Weights of a small mixture-of-experts language model, trained from scratch on English Wikipedia.
Size: 13 layers, width 768, 229M parameters.
Experts: 64 experts in each of 12 layers, 96 ReLU neurons an expert, 8 picks a token, a softmax router.
Training: a variant of Muon for the experts, 438M tokens.
Below are experts of layer 9 (counted from 0) of a mixture-of-experts language model. Rows are named router (the router's row for the expert) and show model dimensions 672-767. Each number is 128 + 32 x the weight over its row's rms, rounded and kept within 0 to 255. Numbers have three digits each.
After each expert's rows: "comes after" lists some tokens at least twice as common just before its tokens as in all text. This comes from a sample of Wikipedia text that the model never trained on. Tokens count by the router's weight.

# expert 39
router:095128145098077159100107155117157086114118137118083108132178101145143156160146139131087186160098099115206113150130132170167142158144171078161093148163135163162111126080129163164134161122198122194107128145147088102058085058115124131137102163135170123073159122086169126108136057130142137064
comes after: " |", ";", "–", " W", " L", " at"

# expert 0
router:082117103100104088109155191223142103093132120155095107122157139118167153146129134110192109101150104127167114108158121166179102130103144152119055127097093163189151134141195139110120138101127123113062139130165092106147108089101145093131143180120142138088085125114142103102131094133147131095
comes after: " |", ".", ")", " =", ").", "History"

# expert 19
router:064208078152068157098102157162115183108107105116093078159159112122224149130193132149165163099125159132151080096134148128123095143053128141095159099086178156181151149128103162075146175183193074148112153117129119124134126120100166160119120163082145116140130157098140177139140109111080070133
comes after: " The", ".", ",", "The", "==", " This"

# expert 11
router:126159064077055124058129128142184078067118083115145098170103124150149136167171156114112140148087084115143114139181180118127077164131164110120060099109114184147108046117168190132182136131139124168087144186143149118062070090090135180103101137143125092081118167071130127130136078120108124181
comes after: "\n", " in", " for", " won", " at", " with"

# expert 62
router:162133100125095104128112213109105121141119178102163136113142137123118140145175138175132134143111132112125102105071163137127070148158106155123079164114132177158115068144195124128108163088123120149096147126099089156135084111142154123093165165147193087118124179114071203100128150092090144145
comes after: "\n", " ", "==", " ==", "===", " ==="

# expert 1
router:094149113094102155086102163175125081156083052139118096187166118095100131133142158201144132107105125082108161106146149159149149149098179067105110088125089125124099112119161180109115140096138141092075154134142144105146128091121174105086067154135140168147086211091166179135160104067134148144
comes after: "\n", " of", " ", " in", " at", " for"

# expert 47
router:098144141056109124095070134140160124081106133113133112185164163111176176101155143152123151160092139138125139115125093122132109102125156107113097177166097160171075135141119119178152211082143143099064062124137095095111123084112143106113087193156142094089097116045139148110123111179133111106
comes after: ";", ".", " (", ":", "%", "°"

# expert 4
router:128213107090139142061102124120117132119091118087122090146110063114143172157145171204158165146086086157135188095124152199139111160116137052162087085140144180190130096141167160138160148129158088157104092169116142076122129126125140189080119143100152130132108136086090111156153100126150095131
comes after: " in", " the", " of", " during", " for", " at"

# expert 60
router:025107100134078194111107160225135123083102100097093097125156089094156088160199149113180140144109112145137077153126129147130140157118169104183073128135140142135141147154089158136202171116110112132099139119153118074069170156160153140133150154193161095050109127094144154150142051142142099124
comes after: " (", "–", "aged", "born", "18", "("

# expert 23
router:049110097128111147088110177097072139125130072152102097124131103149173176089161142140113138160078166178163051094100143164146143146124172107191141133101161146171102072139161146110193160136142119166075095140161118146126109111180107127091097148156180121048118146135103132074163072122126116146
comes after: ",", " was", " United", "–", ";", ":"

# expert 49
router:076150077109130169064100140124140114103087103084145081134140076099169211152127151119167129190095092109182089149136121157170124123115166088087152078132136170142110118123167150150140130091114108105107090147150091102144051133140143125120058130154127103098103136111143098133112100118109105138
comes after: " |", "|", "–", " +", " No", " −"

# expert 28
router:120171163107122151133101139146187065161133065144109110092130121118148128126155123093163128147124082138167168081112168156119073158131158088140107135141133161138128109148128150108125156114125095116097122114156132096119142080092181161162075168239073128112038114095102188154160134077116095144
comes after: "-", " •", "|", " medal", " Years", "–"

# expert 20
router:130114144151060124096045137110129061093080033124087159113119152132141211168167161141120151137191097102199105098177133132140103117076148095138128125139153124144102088078155131116201128106126144108095102087152056133072122134150092143165098128117157129121087090120092142145125130144131123122
comes after: "\n", "-", "|", " Haw", "enez", "In"